Below are experts of layer 3 (counted from 0) of a mixture-of-experts language model. Rows are named router (the router's row for the expert), gate (a neuron's input weights, with its number), up (a neuron's input weights, with its number) and show model dimensions 0-95. Each number is 500 + 25 x the weight over its row's rms, rounded and kept within 0 to 999. Numbers have three digits each.
Before each expert's rows: a language model's description of what the expert responds to. This comes from a sample of Wikipedia text that the model never trained on.

# expert 13
Opening pieces of personal and place names, especially foreign ones in squad lists and credits, like Mar, Al, Jak, Doug, Cann.
router:473542514494523468518470474489524524465487519536494520510504499475508489520508489538531502464437458495489506485526460484493494500516504515439494520527482466487505512515505516490490523489501496491469456469444523516491480451490485485494519458460508475486497540532499535507485484529495537504
gate0:500484517489488531485472510510463463447456527526521559449495482465472513564513493526498514495537440485491486498506491521509480542545469541516490495516457526537495496514486555495494528465484506512522485511487530486494476444523467493494450537487501528497495512479459497495498537485461487500
up0:490484517486499474504468522530457462508520502494545528493517532504490483515535489504515493501536488520471483480480515512509516535504503519552502513513479505516487509491518504541516513456513513491495497539460500462439464476502453494475521509536490502459543504521500513495486506509495465516
gate1:514487544514491505488449511524489470545502528500546544531514503524526513512456527487530522517491527486503481514564472508497468546503518526489498526461491468489464528511460515507522496505466504472445494531477525511463468507482485532484524484463499527517532494533461525500507511536481497488
up1:495504514532498497482501479520480492470508480490520525534478449499449453531489493496509507493523527467486514436487512475506499504478540539443475507534522473512437508495495495541489479499525474478507500535464515511498533508502483537466496482497524521488492515485528487512538507446466514475
gate2:490553490511524501468454493491518484488472524443523564515520544480500477514489490490500537504490511456523499449508480516537508497529499553477479487513492484527515489489553506492461508465514471513458503502473462507496520506516509521489484482488547485519465485454485503520477545467531477549
up2:491459502499541536463512464496514481469504491547473425460513459432472477506512508508506493529498485544487486548513533496492487509544530507472454500512527506438524448517468486520532505520499540550508520476491441508541507510496497495530505540505492516517522502513515526495541500523480483503
gate3:478476449541515500494496500507531521502501516497539438518509454503510489511517475497456519506533457470552509483485481499500461542529496475552487474499497474511495491487480516508486508509446500512516515520472502513495438560577471501480475442463517497518487502493484495493518496503441500487
up3:494498550482510478500513511498425470516466485429508534500473516495449541524471534543508496464481485493538475515517510466503522459470488502432500493463486533516480468468496461524487461509521480479502505443517467525488523505449527514478540538502465494525497514479502507495476478502520487508
gate4:469479492507456467527471497507521468491474469483516492528529521525485503488530483517469509498490455506459508498510483528461478514506498535473492427469491470461475464478439529499526512507481513510530487517479515505544479494513485550491462497530499501529489535508546483472513458490520502483
up4:465460514550514486487515503498474467491526511467486521493493542505510453528486457515456508498566509469497518539483475529507467479526525497517500459516502460511547462455504489485507517516515474504482458515496535465492493511503473527470517556498505512477514496547516495485501510521521536502
gate5:489460511476492448507547472461467511497476498487498499499528505463517518538495482534463502494544517500481480531480474470513498531512467477500552478481503479485534530529496534484526522483515477475490540478499436511488532493511487513509502489456502485462550524485491503514566521513480474475
up5:518515507507479472540491452491480481496557498471503482503501489500503505470520513505441500510520516512507509520509491481537474513497482528535493496486522470488529518517497547525514460498506514475486519511464524517490487530524481518486472520520452541491474500525505479486469512515505503497
gate6:498509519500487485540477504480520474519477488492478526557536504501512516496493509519497492495512470512489465496459475543514509510489456537511510504440495518510477532481535482534498518481477491492470447486538480468504521452469497489481495504432476505501479508513479528528486479547511515526
up6:462510488512502493479520496536494474496521509491573499479485478526442413484488515512517511533493520509524488503488506517521496535501547508516500549529520473510478496485536501543537474507583477497490496513491495527505508477539511529499497497499519517517519513495498485540534487479473476524
gate7:528474495468500473498530493506523550492504523487507516524482451503491523469521507522472461494447477477500490469511495513455543481515489510539515473533489523490510491516515511510471507482478477493462535496491477504509544510512475554502486526508494463492459531496456504492462526487498510470
up7:539525459492499507488497515523509540469532504464478518564484462524514512468490484509477516514470462516486562495522493526481531480497506520532483570518464493492488444514480519494492502514495473472504452538480482505523517503530484561492483480504492488535530532514496479508484518486473508477
gate8:492515518448490507493515509506494440520499486472491509515498510525489526515549496511491508513536519479466479468513515551497532510489515503498541482462481519501496552521544462487500503517488458554496481472464498548463528469487452480472497493480530513529502539505460473480464468525480534526
up8:504534454518497467507487497490500520473500472546502493458517505443552497529471485484518491522514503521551506523485482517507497463500504507532490480555503478527470489467453524518499541468503502504513512545506478461498480513512545499488511535508508490484504493462525555520503542477516453472
gate9:495520494504510479494504513493492474546524509516523495476479490522477506513529490449491513515542518486492540483511489477534510500495480434487551510502522503516544497515487484522493531481502471509489534512479458510487495477487496464467506561493545519512507558493510554475497549458518515475
up9:500479510473519532453488476479454541518507491515511510542492498467506504439468485482505514486481535494507489528518464504480471531516535432525486510456470521510510496480516483515517455514486512465473451510466510539495490510507486518472548507529520537480470493510491481526519476498496504466
gate10:461502501460507497481482488508473507539538493477495463518499529514513462528477427494514511497531517491463536512541467518491453482500483499508472516500521498538505547529503510489472498549464506522506472484468475553477496487496494519504488487487533541499528542530510523504487517487479516504
up10:547474484543511506500496498487518462466497531543509525505496503475452535491517519456480529519489475531502488472467504484517541513457480456496504529535478474468483474470506543516488486470528487496494491546490471476556505498481490461515571479512511499494507471465464522492480502467521473490
gate11:486522485535513481464568528500502447472499505451539522518490490480469536544489470499481520512473547441535497456493492456490510528507491492481516464515511485499499498504522516479492537505506479504463521527524471544530529484537522486496530493501481531513485519545516460527491499503504483566
up11:476501481502534561530441530491511551513483506518500469482530523512521486501507520503532515433532454540490496485497469521477508470518505501504516483484521460517529474483487497486477481479469501495501510484490504472514504498495480538476525505526534497491512482511497510515492508485463526481
gate12:511499500491493500499500501460529508528540527521464486486489490498501524500491575531538472506498487489508496535515498441485536500525504516468479481442551474514512477516521500485500493492483483447494530475485499498513497467499495530449523535479490523502527531464488501531452503443527461519
up12:531502470499477512495490526527494529496449493479512529501467513522509535485522503459502479484497477492466481500472528496506513488512482477501512522496487523505508502465455519487472510493492533536500481512535512502465510534489516452510505492552510503516508495520509513517540511530473516467
gate13:515502487495526514481461492531498504503542507477481496487485500485491546488534475508510510453513526489525466471502506490473502465517503524499507485475441468515499526498515503540496501489499451506448509482511513509495519468515461453536469530526511507513482525530498563485492530527475526516
up13:506477559482464473446539494507468471506482514514520495534511439535520452484492506447517511480487476479455498539460522491548493517489474465451524496524515544484500497539511509520517495509529542527538510524507501511511456534446478499523498507481474509522453485497463498528501466500477516472
gate14:449516497507441508496485465473502492482461494480500482490469479511450508510516503529485508491492480523466544479533521475467490461482478502504491454506514482495539526451505521524470514487527467520499520515452506483507545487515520495459517498515495504502459459495498475480465515484521560475
up14:461496495529495443461488491531528502459534518453494506459493491512468481503517530458490531493517472488499474503537510457523497510504484529465490524489488462469492517507495494510495505511476527513489482475521497454547494497488519490477468452502448510481493513520554502530497516473505495512
gate15:482463517471497469513480485498479495479480461497486489520507512481477509526472531490497488537489514504506504539441506508478508528526523499517514513515509503532505507515506487479436494540504490481519484487471488493471460439487491524523521470491493522538443476541495476468512504462521500533
up15:494544465525540491528538469491503470547499503515469527513480518454522486498490522507479521500475528478495514468492470485518503481518458551459471485505486470532496487483471492509529460499522503523503565503478537513542512491469471486490488524468492474525484496492528487493499550500492519472
gate16:496510498477481531481534495456509495500519482503509492527487509503511488508488475457472524495507506504525478493508461528455539506510537473496549501521489469482498463498523560497524476446517526516522453482501496509501550482490508520508466493488550488511505480549517461516501502534506517477
up16:454537519503496467505473507514459496497499477477502477511508502570515481505544484519445532516499518488465434507505482527520540484513484485497529526515501494480505501481524518483546548492521489521515492514485505500502512522472482486519521472556523470513507522548497492446564494470496492496
gate17:472492515509497472504542488497498483506504495510499510525536529470537518499533506475487524500486479528474530503494508486523521489531494524490515465519498480491537531497521526522466481489500510490534498487466539464518481451462483470472445467525468532535508506509493553505476467498479490504
up17:507505500484517513485470461521507548483492450485484469470445471558524510489460518517497495521513497485483531509528477523486486500492512502528476543469468521513473496479474486481547518516490527486506481494530499546517530509509506529508520503480579487503510472493492451494504515472451511480
gate18:513525519516498495476482500499484519493508487533524498519515527438492537462556457515509477497522491461501521471459454530525496479486473526491518436514469506551537497511523497502516485507560475498480485514492498496491511507466489481479540493493488480521510522497411547478485548483505523552
up18:485477498501528525521547511499514511497457492450468510462470484547505498522551514470523494458518513442475497485512521502539506513523533527497523512487521514501536509488469527491507516514447482508502532484494496532498494508491481453512460482510542489470496506535507481505511497520483511490
gate19:459527518489519493508493467505543473458523525487533482474527526512509531444457453483513505532497474521520479481471525466512510508479514546519504485481524494494511458507495496524493516498517520522512494515477515543547498502535499468500502496530521502529422489489523487508498489459489461486
up19:504517523474502528527472455512508497452489555508483472512511517442518518479499497506491517518492535547535496472518526499469509515431530508524502452506485533515511493516490528529507495518511494492469489497504520555513481522499466523504526514488509475476539523476501467501505499548472515483
gate20:492479538528460454461482507508493480526519487478571491510511504504484498506449445499521558481503486511487478517538523541534463506483495541475485505509460458532496474496487498524517509489518451539484507482501486486532487447528514511500490472483514508478492517486510502526540451491524506501
up20:491474516522485480502513492491519476524489494466516524519477509464500494503488494477485525460489522494495532537497486543540489541487476470486495462509451505487487488522486456507474451486552536489458476475545482491496475492506500509496515455504503502525470519457499499517490465549450497528
gate21:479541512521505486506506547528492540421503506487491530542520507501489480486514500446499517502496499479546497488505502513497503520484485565493517520530506455449547498503533477495464539435535521484519496506499501522520494480469423515498472496469436496499498500507564534498501500464477481486
up21:507504492503518531478450509468487526536492498521508502469501536517509474508488491499471462529515512524545515444513505504499533508493534482486465500511508559453478487494492468448473438504456499548473550535544494526507464536512509528525473480482478498471539484495467509489529456524512484487
gate22:482498503504497468494491496487503503506486484552475528526539504475439489458429486503506508529506463522558515525507494485501488500515513533464471453519502486516499526559497500520488494475511475464506486489525519528533499523529439547477476447527533498470484520530517503514489498497504541536
up22:508519528486496518464480488534497534454494469513499507524517506528525476505539461483511488479477492495471490501464528535505508509461510502490516532509484555529496460464496440512559426462533470470508521475490531529496511505528485522526453503479509500514528479569505467506524505505516538526
gate23:524467514531516509517526491477450513522467487533541463455473441505483496511480482473486477470485504469493512481532490488484507518480511479540507524509539510531514481534526433462536518511535469525507524493519519498514500438524461480464518514455539491490464496510481510508503508508483525512
up23:468431490492484488518508503509487502523526480522493500511562483496478447510499514478471499465524543466506514467522498492525548520482476531504492521491544511507484492519490457529548570513550474543491555480488512559499497494545507465501491496503508496510491477547494506513562520537529513560
gate24:530514460425532497487524503494483503478507484467499506485521533503481500523482521484456489484502524477502504502511492506500538488478502486509524511547479467527490504529490494521501494490511489489514432528478471540515492468479531495480511510502503505510491530511494516468528473535467487504
up24:480467535529520540536512466475457477518486506512482486498545477491519500472504554552497499560508478516482475429512499511477492518494504505538439484499486503482479534500509504501533475513494531452544491509510467514497521533555479522487540473536518474510535462515476521546524487496507488514
gate25:516493530553516504496504507551526453515484551495540497502499487490503478507489476515466529552454495460526512516509481467495518527544472494485505497495476548515480515527503489480493530454490455489498448486541482504490509473480556479500471537507469494511454466513503486532492528538487481545
up25:495447491474487484497492439478465534465502491501466540526502485497532479528513469529530532509493523519553493516471509489502489495507538444534524499497487479458507494486488503517495478567489522519503558464497482465475520493464484498526485470488493517470537484506473477469453495486516512481
gate26:488524521475505545516471551533522545492495497535548500490497492514522511474482494511497461487515506470493476514475453573518453502526510511466542485534517474531513444526550525498535548508524486476512481487494504523502481524499523492501496514497512542500463515483509568480484456483542518516
up26:510528488500404523518480500489511471469519482480461464530454524507507512483526553478482535476504514517479497562512521526529505513506513468431515511552528487547488511494485523474520488554506510489521526484543515467496512494518532479511495529490459479487473475515485514499537491490458545469
gate27:484549466492479511506507483507494476479494498469465512493468437451535522462442466523453500516480503517502444488543524547525481478507497502491484520481465470497526480508525500471533467474507481481508484498463479502478496524435514512494461496450474463533464556483488512512534495486492504511
up27:495536494499472506534515472527443505517452498505516489514550503527472488521458430533479483465461497494493557525537548464495513509486519447481516524466518457483536526517510488482511530493507474524522485509516511497503522508477529478493495507472513505533502503499512492508518450452487458520
gate28:519524503472518495474483495504495490531481508479560454497525503486490498490482464505544516535492504502506520511529444552492529524475543517454442485487516492522469520501499494529470523483490459514487489457546528489487461476485505513503496498481472507516512506491464492516479501466458478465
up28:525514495502484486511496498513538493471530486500485509508451506473495487455506573498488485464520500487461524477440520462530522485477496492553500461464484496495487431490526515505477490497473536507520515521505491523497518510504523478476524499519526491462489497471543530474506528497513491504
gate29:510494494455507520466440523487472514526460489494480493461480551496476494521480500493533511571505488493506528473472500488521494484529497503485553532518467478504513517477522483545451505504493506522503501481525515485509511489490525502508547512507490492512521505543478507468538478498473520484
up29:513507507524535506513523466519499459490505527498505502540500439533456493481530481491507516460512508488517478498538458530507504518498520486503493503464504542480477482520502504516497478511503519464513535459551453499513517510501491520496523520501503463468460487456462478533475504518512495547
gate30:502506528473557490480488498489461482473500549492514531514507506537530511498528504494498512520494530441505522498526464511479476489491488556455527532495509512466439505509475551467518477535475523464503493467494474499522507514491511507476496534464511496512487519528504506487492473495520494489
up30:480469525472522484476542520491467504480522543538507499467508468533505501478523519506504518542474541509505497505484499506482489493496472474521529496503537513510503472542464508495462510524490534507516465501496522503504509492504458488473484540488513486502502483513494493491476473483518488503
gate31:505476452540534486516531475556514521537530499492523497524527492502542502521461467523504493468510522502522499508520513454502462463517468538493469498498523491509527485457494480484482546484481469486493494501500504511534503462478487507460508488499517470503452507464524503514499484514476539501
up31:447541464511490516496498505527501497474467510528539498506475494472493493558558497510519460493467496470510486504492473491495529497514524487468485474476473516435482512457511490494534551546507476522490489533519491472474475491461457518499487512442516487512512481510485473491542516525518520550
gate32:517431519495498477490471516463541508503491466512540473521485486472501465522506483523522506461491524528539448542499464506509511472496512540521514476525452511498451522456455525516495515533473470507470493505473487497486515458444535486535474568471480511522480478527487551535510525486539477539
up32:514544501503443484491490491510454505509495491495461512535481504515464516500508525517514464565503535515529520482474478499508526521544508471462509521474500482466475472502548505498497487485463497465549501479487488490545546501485530511438505442503484471470492532495508482517486504501509504520
gate33:515487546499493492489470498482442499487497528486501491527527503484557536557500518516504466498486432505500501510499481500522477517505487504492453548529478534509509515516498524462535500493526522497477506456508481523475510499514537471514498518495507505477531505509480518534485499476524448503
up33:530466516489534507487511495487477482462512451488484511539555499487532490569481516494528450493505492502505510489509504499492483490536478499478473529488480506506457520542480508480529505458499484530496506520513518516500515482480507439509478541499529507476465488461484530542485488475498471528
gate34:493516486509516501513465492492458473485504475450478495484510490483507490507501511517502521513484536474488522499519459501490544483568537524499514499516512488494481528499530520495474466483541498481470490498509517480531512468523503463492485481487546503504520499552476505466481530540477513520
up34:508503510495471532471578530531502519524509559507517504501464490514495537466478475551497488497528472458483485506508534501517479528485481490500490513467518537495511476516476484498487531515486497508519495506509519506503468523495487537506518493515484486496489488477486477552505486481511481485
gate35:506429510482467472513485489479474503501478518520511483503516500513455488493482511476528470472483506468483527501502479522501489505500472534508487490486467530509502502529535499539543533499498494480474518552492482490461516515523478541473513491508481502498460546515528484472448486546550543497
up35:491467517518547528464497544479494486501448514494520535498486535499490482453485486515527487554489491480536494492512481511504501508517523451502549486505507502549442485500487448468518483504490524471494524505499508477467447540509532507489542532524484495556501490501464500509549501500509500508
gate36:462487478471487498476471525478475500544505475535527512480498511504479531501493504507509530488503474465506537529507449501493492471484503532500494520490474430511501515485476476511465501485491465504498474513450451490502485485475487480430506521493528498477478511527467515490494560448513506469
up36:475466513493485431487537525511485533531478503516503491505496517484459510479486506469525502468469520472522483536511471513491485494485457531532513485496493457528493516479480479505453543488480466513512501497485456511487502476457496495445497488474486480517497544546463516505471473499500523479
gate37:477511536510462499527478528519474521487539513495508490504531516473560521491484531487486493526534454494510512450505476471483492477459488528511495486454502467520515501514554477507418515466502463523478472502494484494495531463514508515488481505502494507525503567482526531461465440546498523486
up37:485503495539493493498481497534514495512520461496517503463532517530503523474495512543446500496507530486535503460494462493501516505492555475497513493481481478502492483491532485507448473499515507493488522543494469475509567445479512508493492507510503525521494549514488500443461497492512528476
gate38:509509524470500460514483477531522494453519465520496469490488532472537500529468508521495490488505499489489518482511492516483450493497553521466546525520478515481476531497487538513501486529496498513512470521479480481526488516507448497516503467471515541465483469477493519472496487500495488516
up38:515493500500531517530507518523509510551499519474474542501512453530469456496518478488497478508479520465482528504524449519463486478506467511506494455504467508455469480477484501466494473515521508492465511502524497477486491468475531507532513495522476513456456448488488457490489488488490469479
gate39:460490494520481481488467570475466488465507504517501510511456497490486457488479470525495446506481469499500517515530508509464507514518516537514546505465492522527458491528448479485485510480522485530448541519501510490479478500539459521516541484498467486484496444521512531482505509511512558559
up39:512493508441523523478486456531524482527518467520522500520510485482488507513456552515501510518531488508463466465476508518480505500490466473546495500500498494459518500519499492509513487504469507478513434527494533557543469478470533491495455518480538525527516460484523503508507526485473495482
gate40:482507507485541487489500531509537475487492508513509511505500485434488517550492451472513543464467544494528541484458514510490509513496446513512517498463506476495494534522468485492482464513485476482493494498538519485489511474522529505486496481478494474481519487521452521505465474495474527494
up40:478514527505515471479503515516490485469496550527507500503522512461473520525530446486462520451501544513448578470483500476479536521555481537537503502496484465508531493487500502524479493517499519494530490517489469480499501470487566494484498519486505539493533514492443493478475475474509577486
gate41:494478498523466502540508548463469526479495534497519501518520475493505514460505510523556442496480520473550516520510528516470560496484504495452537442482500499517485500540547486523480475505472522509521496510513487484505487465525495510513462467481517531513543494502490479497495516461555506497
up41:537462524497524426540462510521497510492505482525488514514499511556486479501497481480495507454471493517479471475465530485482484500447526542477458497540518502504529516450499489502486517505518502496530465488503566519505475522495487519525472497498506513513518485481544474530526469533459482485
gate42:521511485480486527458523485540503486507569514503494524470505540531499498482549494554505522514506499498515481494458519514551481503498454493490496505507492525509461482502462519480487514491498464488438477510471514439527482481490516491518461467457553499495522549517481497508484535444466526513
up42:449529465526529508500463474508471498530539567544478516494499498471462529501485536525496502552438490446523526489476545522508472466511482527470545511484481459492505468495471538491487464506535454461496498514495530469481488424517539477494538455510522480478481493496499492492492517504478492468
gate43:496496497506558502479471527496532476511516512473503524499545463501458544507501488503503499438521502481542479487509487527522496554534474510500477492491468516514462492511493479505507487451526498481487451499523467509516522523475494493499480514473543524481508513522467476502505498463504514536
up43:525494478490523503483504535495485509539512533499477478487490475484526470527521474535499514585472518481540522507504500511529491483512494483508557463501494491501534519485473521495474487487467509482463504496478519504490503505510520533537479497521488456519499474489489544516466516499536530548
gate44:482500462486478525506478435489528448488471436446493471502498548490514517475526511455485503516520505454453501515485527454522497534506513517472527521476487484508476521460523529522458517513513522472498490476523504514476515469522494498489523505465502553500453543486512507491507481504513541530
up44:563504449459509506472471504475527487516492470472501490504510484491498532502524493492517532537478477474495471499434495489496495551565465504460545539451469511509497508455477506503462504532523522488495522457456506500518511471518492483498491481459522475492511557489507521483506482513502574543
gate45:497534492551534498517502523543501491493498533515503554513503483530510519559509449509494514503491527517515518542498463507508542491518494521525508518501502470487473469508472516497513480501533468516472493532501472540520509491484507507512535472484519512485488509496493505515507499487448496504
up45:540486519496476496499504495477505486483481484484484468482482501468519526508500537480553539535479473498494474472486520506476500507498518468521521506486463538473483520490507477476510503494468532535514488483496518442453566504492480526512508459518472493479537506522494538500490528498481506519
gate46:529543488516542497469446497510524508528512484493510544505533475479506501432513489475505505481531514466482500535537494491478509486508493481528534491506484500519500465505511502486469501468507501491500467502525470458517534517524508483525436542490478495515500534508485496567499513444495485466
up46:457512537457502504502514467469490506479475541480470477519484479505505504503465503506483532506473488533480522450453511533502509536496497488479518494514552502505519513488491491571520499566499518456532514525524511494495479502512482517492540480548489521458514486503502461482497516512547481514
gate47:511455504516510447491492515493522511465477498454495523523537476529465532513513498494482493562494505476507468502469526495457498519509458548476514507493523483526500529501512524512470474562521518477495499530495462516470517488503461504489507468518487507485472479509518524489533566488505517509
up47:520463532503508509523516504540471449527513525533504513514531463484528450502493524521514488483494484499498540510506514526502476456495490500490465523552471505524504494520506481506460512502498517500503494466470472446493523504491499516508488500463500493496494496486463436518509467478509552474
gate48:507528500502461524511476509537528511481524487492481494528538491515531501517462473482489480543491495523557508497486489496498481526480520517482528443535517509489499519514499499484494516510490495496546512547509476534470474511473503485503509527474488519462520489520501480436522502486570512499
up48:533515465517505536474489505525558500530506496466509517520519506472526503516519526459521477492537479470484464531483508516529473523514462527519589531517523527501460513496518502494481505564554494507518489513486492516490505471505500502530516474486487501497505514512456493461511489518494494488
gate49:497490505477491498497467528507529498508522529515533540472485485501532462493485463541524484525499511470537520514537478536509542478488481516485543543521480482507538470514477456518482504435487478519440496529471518479537526514473446486472494471508523537467495518501481502536477475508519480532
up49:473464495484514479481489512527519544462478490525539503509501503468511533459514460484500469487517463528516511526462531493509503476467479500492494461526488517531503537509503521552462494526516489509510476480510475492507494517517515532527522508507435507470447509472483451480488550493534523535
gate50:501495498466493474501461474477498506532515525538507530557506497486473453494501486501474488525466462484483542506494522509493455507511515580479535493466458543505476512522507474477507499531459470465446493494490497517512471515493496509480480504490513482557493539502516519442469459553524465532
up50:514491518483485517485452519521482484545514501554478516470507508471481466514489487457547499498490514512524524475529498502474466434538465511494450496481491492539506473491507498447515516483504518479492451521478547518468507537481500492525522533495513498499502484556512493439478498527483522521
gate51:517525491488492513449516515483545501451510488538546537534528498468472495526490525476490480474486500437490488498523508489481486536539492467471461509476532543504505497494514474494513488518497491508445520492491515526524482488529535482472489485480509532487470520501479539522517492485453570543
up51:457510448508505529469478532489541547522501541492488479511459484532512465498488501509529495481462510451452497474486456515485494463459494488504491487514485462506476503481513475539479511489473460492483496505526528515537446504492454492467480510500528507498469541475496496490519492537518505534
gate52:482513478482484479480457453515515480539474507483508474532524504543460480517462479477496492513441495494523518512506461451530485486518493518499504472490439508521465487515448526515465537511528488510520498478500504518491549486519480517474496478532473506475492503513519509501496520488518476457
up52:465534507481507516512452513489495485451464494516524505501533497531476484496521465504488432518497501485508484473471449484528519466473498494506507474442491478474485532544488507491455542514522498532504460478459506496475501488509509499460487496542478491471478520513520480520516473532540495480
gate53:469517507505504450510453465526494526536481510517523517501546518494527521476490466484471520467453507470516524488510524526504452527478535505497483496517513463531515521513484520471472514508536484510483466483474466498511487481477502474495539524521505492508499508506519463495475520499542568544
up53:493506503479488456503516515538490488530499521508555501500556524526496508449478469512493472472453488434471526487495479500498491516531471511459503499485485540536505498523478503474532514531498509493486459485436496537537485477441490511508494477467479499496509528514505499510469481468536515489
gate54:483529487471510478514451497531514514509476525540495507539523493541470516496454462518468497482465482511468531490500472464489458495528465503480506482511525483503487483488505472520475517515479488511498505472489489458542444487476461471488499529460555512486484520489504482530458510519448524500
up54:531486476523502481509522527513442498480486535465520519555489499506448526503478467520454470481485535490475522508495489437494489483520475493497512486515521471493479517489499498490484533466507440499496517506475484518492510521488490461485502506473467504484480491490462528521498495494479546497
gate55:477475492481509478509496475493503530556479505508547480534524514487476482508510509551471512513461510483497463497467488478469505479507527523498497480515530510495504485493499501517469515500483586565483502492484503507479444502500488461482539505460469502527545504510477505525501534506532470502
up55:518510513491497499462523530494523461472520501503477523493465510510512523495487445477475494520511490507453525517522498528533520494512467442528489529471486502501515520497496498486501501546514491430535527488516506521483527540515525549473509470547523480532455486508520508482479475541478516485
gate56:498515498470465429546461527528477483503530534498551501515512497517492547484458483519494496476441509519485506512496499516461486482516519539461499481517517540483506526536531521435533464523490519465500466491482499508508480510504502454491494471478473497470492493500496491493502518479482484504
up56:534454481525540566490482494478517527517515549482480510533523502498521476537538505525532485485535468483492531470485508504522524524485507469493516526493508527475526501490454479514474464502479484532533478524514531487559523483538471510485474570499501500549518463499523491503532539477471505519
gate57:501492534435493489521482480537538527534508463497488493458485489472517505448471504495517563548463507499460494508466482507482466462500544536493496530494515478495475524543479495449479488526459509509466479486522516474485483515501509494486521520482496523463478530481495519451463539519482504515
up57:508537464498499496506501522504523496533514506511503515511467531475509459509532449511488527512478514520497542475482475484520503499513499554461515490518522478468508494494498472532490446536523501488475510494475501423496489548507520513449486515479486485518496539478490573512532480526510516480
gate58:506519469499521487523497522530466526518501516492489501488491491494501485488461522513492491498510517442503453431509473499510470505538515520507493464460521471493541485493532531496449493510469516528521498460513494523465494548522499488496468482488496533530463517474473531542481468461515513498
up58:490514509487462471490504488481495474498518478473502542504486498460516452552502470470472475501520491515512495484495537552507562531477529479537473500487437547488531507473480501475462526478487529474534487530493504485519479480511503488505502507498492524510509503495478492473522475511474532500
gate59:486489499467496483471445495526513509506493513481537472474561503517467496429497524465489449491534493478517489475531492475477520499469520541494462510510559513487457477479514505455507500482520465482511488516486468508468534482515492550502541436497501521524490520493527501491481454502488505455
up59:513463497477462449505493486530525523523537502479506474500508531503494485475523467480472446474518469447507512490550527502511504467512510562507448503501532525561505518514524484471518522477476468499525478459506498504486511502498525529513570469453512459523493522512482515476476484505478544493
gate60:509512496487451477527515541504499520472506492502513484536516491539496490509491499483481520484481506555510460510562503487541492517500493503521530522489511473537473471476553473477517484485484484478498465444466491491474460537496552515483495438492430542505513517521472509458506545534498499515
up60:501508499505490525467526492481497480532514532551537517482472473522527498508505529493448497525472513472495518462495480479535526496484494510516456488486492504521458535509491502491532448519514540515556507511519453486520525534503496498529551473504582501504551546469491527541492543466535529503
gate61:495481551480520491514450464453520496536485513553522495483509522494547509488508479523470518495479531475509495518472468513500513469509536536548445492519525524453532510475465513501474478479516482520485469464476506504509486479479533471476470508479502504551504503531486474489513462507430507527
up61:503458526501520519484465490467518507528480505510509493510513504452536518484506476479494516464484501465500468508483460494493490493507521550502465502491494502464548485494490481507503490470498457534490483433494464524541485498479547487501469534481474480561532483526496475499487451524455543552
gate62:474539502494498460516472505496505494523473556455474554446433488470498502506454496489525509514510532449513494507532487500438479512488498510479496505516502443492490498498501483519499519519485487428472473486491472493523493516485510506478516513519537490529520497499492512509510503474509518512
up62:487491529477490463493494491453486493508491483482515480521541542578509501468529500497476512501507478527512464505476558494529513569506535523492511483486496528477549534506490524493501498485531529552492533488506540522494478540485504519523514486494467510520520524533541510487525495513483471463
gate63:507494592453500479488462509504495495491555449506501469492485468478485486468478459483462481476471491509516446459521478527517520518539518469511514521504526508516475509502491516498512451534523514497482459473467525498547512515497450524477526512483514519519470539519472549497517501496511448515
up63:502471499530465479485475517522485484496532494488497495442461468484493484472506484528489494497499498510525491485485497472542486538512525470441570521479514566505518492478490500527570489517467501518492510495453502472470514526511477510488504509517491504476479535501543524514485511518482471478
gate64:476517516514493485517487491473474441501455498532470490515476490486506461470475508516505464461494516519464506536480507433512444527520513511519547506510510501429473514475496503472541523478507496510557440511521527516474502452504480556536494531519497475512522535525533498499470452498488493492
up64:490500483526523469521536473521489464474526501526505490522482496488549508463518465491491508466512504476514500493500490493486509495474515480507507506519493498498469530487516457484526541498478523474496530497526514538486500495467516507464553510529506498525493525487521471507510482542552526468
gate65:550492477509504515466467522508514473518495491487489530450481495491494501498471499494530494471514522517503464505527493529487490477494510484495512526506537501427558491517542525457499480535540457523480501524516530481510514513472488555507488502474513471469475533458517454490511514515518531512
up65:479514518468552538540511491520457522499480486507459515548462522491484523475515528498515491488528503547428484562493467525455522491483529543525544487495512487465485481518473504506504489510512506503485459444540529466496514488508521519480490518506518517477527524508465521535471503446546527493
gate66:491493474464481498498543454533465536518497509524528554510519489496513494496500471520509511509475498460486466522470525518454496508496510535514507448473512540502498469540492480465471503534489489542481497507483523525485460492512441456508516499466548467476519510502480498522493491492501546487
up66:499474484475538505503490520450530465485508482482488446503501493471471518464463538456534497524501508545484508439500465485537509471488482446508473548526512480529510520457512554476542503495484497461532496562482522478500526492502536510463485503517453510528490504465511481495522475507515470478
gate67:495488507533526521545455512519533459523512461491485527512495477512530509458467477512493511499493493491510533511530523503523490442493478522469514489504474503561511518491539520482505496487512493481520488521518496513565495473504492489482500517481503536499445490500490500464496540500513512490
up67:505488481528510523486502481497557476537509539524517514531481482480519513493489495490490478500496512487545531499476440523495538507511476525489515547542449530496460485512529499501516511530483534506559492480500551478517533495509529502464500511531548513495461461533500471528514511469513474495
gate68:490471517479512469547496499484485521493518486463520475537459491523489532503506506517492509523554510515502487504530461511518516524474515533567451496502502497498524492503488489474444585457465465499512544452530520494439503521479510460515497513505468493473487518521530496490482489507514510471
up68:488477518475492454520485483519504462469508461424515498476476527497523531486482498523498509484526511519516517483526464484530481517440511512503473524508521527520549493490476464452461589447479486470498513464505524494452506537516459445480488488522468467492512546529502509518536437525513483481
gate69:485493533530502481535554519522468516485476492530469489541470502484520492500501490492428443485494517500509507481522438513536499488460552514499536449531480529508465521541483514512528513480476517516505464509484487487501502511498469498499505505486539506495473544540478487500507474497512510502
up69:550495525521460546497488491491504500523481529503492480487523470517513533482514546505510514498504465474486517472544505500480491476500479456494495486506514513500473502478507491538490490436518529525471494469525495518448497488528497474483448540471501511478507509502501558457466495526555490495
gate70:474525485466512470487448526513473529509462488529533498477485493486474440507549493459509477488531452489471541472517488484494533535548529558468529526495488427471483501500492484509526509475497519485471477462480473495533494498478552446511522487485537527549491535529465506494470494515500485464
up70:519501495527528505497543515472542508500542519504472477503484448490553512470447533485497524474514509486524468448511465514523491529518482473537522465529488545484512487511546516523465461512544517515521553511475484518504504541508440533516459460502490466519459485476540501518493558488516496502